{
  "n_layer": 14,
  "activation": "swiglu",
  "balance_bias": false,
  "lr_router": 0.000228,
  "norm": "rmsnorm",
  "norm_eps": 1e-05,
  "lr": 0.00138,
  "batch_tokens": 65536,
  "steps": 7726,
  "dataset": "wikipedia_en"
}
Below are experts of layer 7 (counted from 0) of a mixture-of-experts language model. Rows are named router (the router's row for the expert), gate (a neuron's input weights, with its number), up (a neuron's input weights, with its number), down (a neuron's output weights, with its number) and show model dimensions 0-255. Each number is 128 + 24 x the weight over its row's rms, rounded and kept within 0 to 255. Numbers have three digits each.
Before each expert's rows: "gets" lists some tokens that make up at least twice as much of what it gets as of all text. This comes from a sample of Wikipedia text that the model never trained on. Tokens count by the router's weight.

# expert 15
gets: " |", "|", "-", ":", ";", "="
router:193153098122160109150132160152121110150150117181129118131138134115165157160101146137142113177133096128145137124157151097087137142123111136145111169146111115088110162123108125129108129145129122151120142147135162084078135105157114133159120117113088126109132113128154111132113102081111120131133179135151131122142136118154121118110104109157118129129134135168142139125102136158137157181105157111150150117153112133104097115133138158164133119145123083138098102149177113116107136138139086100109079139149119121165086092150135135141097074094107093137094089134158112180118132153142143176124124135092148111113128172093117120106133145129131165150122162128124137129131117131116114144079146152112139126180156108132092070137060082132141169135105129110120134160138161130137111184151112
gate0:112164156131138111100127130114154111154081166152130121141139111147111149117113122141119147163113122162150169154142127156111146143102113126141110125156092131166185144141137130104091107125095129119102113119104106158131138130167164146089112113124124123129114101117141138161147126125160128147105111140126122123156123094156150191109133152070079145094133155166152106112104128145147142107098137110167170140140122155151138189170094134156138170118146110111163131106131140148142111075128138103139166113189118172099174133138153152117116143154159138114127130100125122138155164134144117109121105102146101081093156118117131133098123117110081133122086111172101154106116074141136084113147119106127165140142118088141110191128125111141086141142139138119109114100155121097141153089164122
up0:138117122165166120130116123147101158149150086118091134118129137136114112181158142105100064118119147103127158102137158157110108126149132129154116126106113084146084108144147137145112135128143109107104097132130130121085173112100173143116141097106091158107159143122104165131102136100113111123151162092164156129124111136116129108156151148122192158118089113117108161095131149107117105110099094120120126120115145104145096094112131141106101130163134158116180158141118107138111151109143090100169113134073148095112127116135129132146089126076151154125118156137083150076132141160123155111119132137117151170171139153088114112128110129156130164131138110122134099127098133123148171131096138140119082117087133146090164095134089120147154162097118172155132122094156143165151134163161128
down0:129110108139128113147120125120175106147130163145161142145132146138145131090162101149104146065121157144087138141111104135128107044097133114142116113123132109093160155133181130089160160118127113126126115144090135133161087120149119133107103089141123122116106106149128098147115113118125168119098117164113078156117111137085107160141137060120125112139125145123135111093100138142100098126111129152133142155080114145076147190149076142098140127089105128118121140144124131139070102140140158142165096154172104105178150103131141117132140135143119143117146143142145119106175128125122154142113124122101138127107126121086122131155139123095121093117069123148151178135132134159131107158171101130135131145097154133124193167104099125164103150101152153146123149136114142130135108112116132
gate1:145118127151113113115143103131132150150132135133114154137127102166161125130102133086141120154155104126132121126093080137175078109151138151129106156128105095115116154112077115169163144143129096126149126097100092099123152122108150101083137136123087120143123108152119088115133128144145165134130103180153126149131149104154117053104116089144160144140101106158104124152167118124149133142099093130151156124118105103131156132197112097123118164149117136121066111141094146137181125112109151107154125172162121125150133137143127181128108143152078122114164108137120141144178123119114132133131096178111144167132089163149128141110137143122113137158145096148148147115147113123105138126121159149130137158088118162073077149118107171110127118119164114085138129123133112126096145114172141
up1:121173095126132171159109102120065089140112099129117102115176169117110168143177139120142183114114128105130153133140153132146169155135131122138108127131101159146153102108136163095111120060117171089091159098161132158124093143138114156145123127119120145158135129098121110127117110160163147067128128088122106125116144126161140132145123161114121146080132095139119139102119188125113114109121134129107103143132127105109104145126158117117126102126101114119160146159098144131127147144151109109116132122150114125126160122152127168168120168100124153125100104173144134157115122127119115132119129106133090115103169138111117133185077126155168147138070109142177121173086137174166132125151182171145123101123094123134143121125135106092154130119118111103146131102121134111140127173148125
down1:070129154131130062099136161165188127108129118170115091126124129116090149112100149138136111131118110140163159202090144155160145159113115178118153095122135138112129179138127201157137100177122125141159110098107117137137154116146136152100089117122162097128132120111120153139119134083096146158123185143108144122120152135116084147097126114126121105141127167128112127166144089168078146145125155129144120100132135145154133126114093115115136135138175140140145141102144124104125128124135095124125110101115150146122152107128147099125153114105165130132114142112091123076142122144159113128161149082097126125105095078140112078110113097129101105099115154153154154101129124170091133155127107154133111153126150120156130167114129117105113144171137147124118126132130065148127111125121138
gate2:100132157133088131131137077169140135173140131132108129116128149124087166093120134151136122140118103157136137057139101140078140157149131166143116145075159134134137107145141131122161116197126120131119123130132146121142126119116122161141102104090118104129072127127091085094145091122102138144132135117101135144168090121148110158119122171124169084130165152093093147089141158119089149107160147114135158122221126141137141113127164108121145129132140083146117089157109134103112161098145115104130105110109148155123119133103108155123125146132125114114092148111145137129113102104147139111118126101158123117155117175130118111137152148097092112165186107135129142114111144103103100114150170128118118139169165153108092166144115108121131117118072135134139156158135123148106152125100166
up2:173153137104144153080136141095157103111151134091138189141146123162139140136163134108152156128141138114166151176079160137143109158130118167106141089139128111154116130111162172158084120117080127111138143132153131125113153128131128138151124135120181154140133191156127137141178105101187139101140106108049079106107080089160107144137134157122119107106123136111134109132135126111124112113119097142132103114135162114123129116148125193138118141123133105106125137164154172124139150150152106110124157110104121165124151117156115106125155189113149120161125138143165146126117139150125154109118127129149109148131124118117190161112106161160134084156137158134104094082150126144136132127109135106148114136140109089113147107150106111180148119126136121141125087134106172156130145141131143
down2:127134119141194122142148113143147123168106193154157058108109134082136129131104149134062112123135157126126103141119088157119101114114084120125136126117097076099171139068098114096091092145120119153124141137096130103120100152151125116139109141113103119128111120094136096135106132158132114125092157102128137126135104110140143123137127121103130128127093163140093164155151118168122107130164110088135126137131116139149114136097063126132154147119138181121150125114085077114096135160134141152135154120089136127123108121121118112082131124081098112114104151169099136163132140124173118152162108138141152105133093118146125136148112135118115152157107114083145109125142141171164141109141100150125154189142122145177113144123122077129139152121101147143119136105128152090127105132099083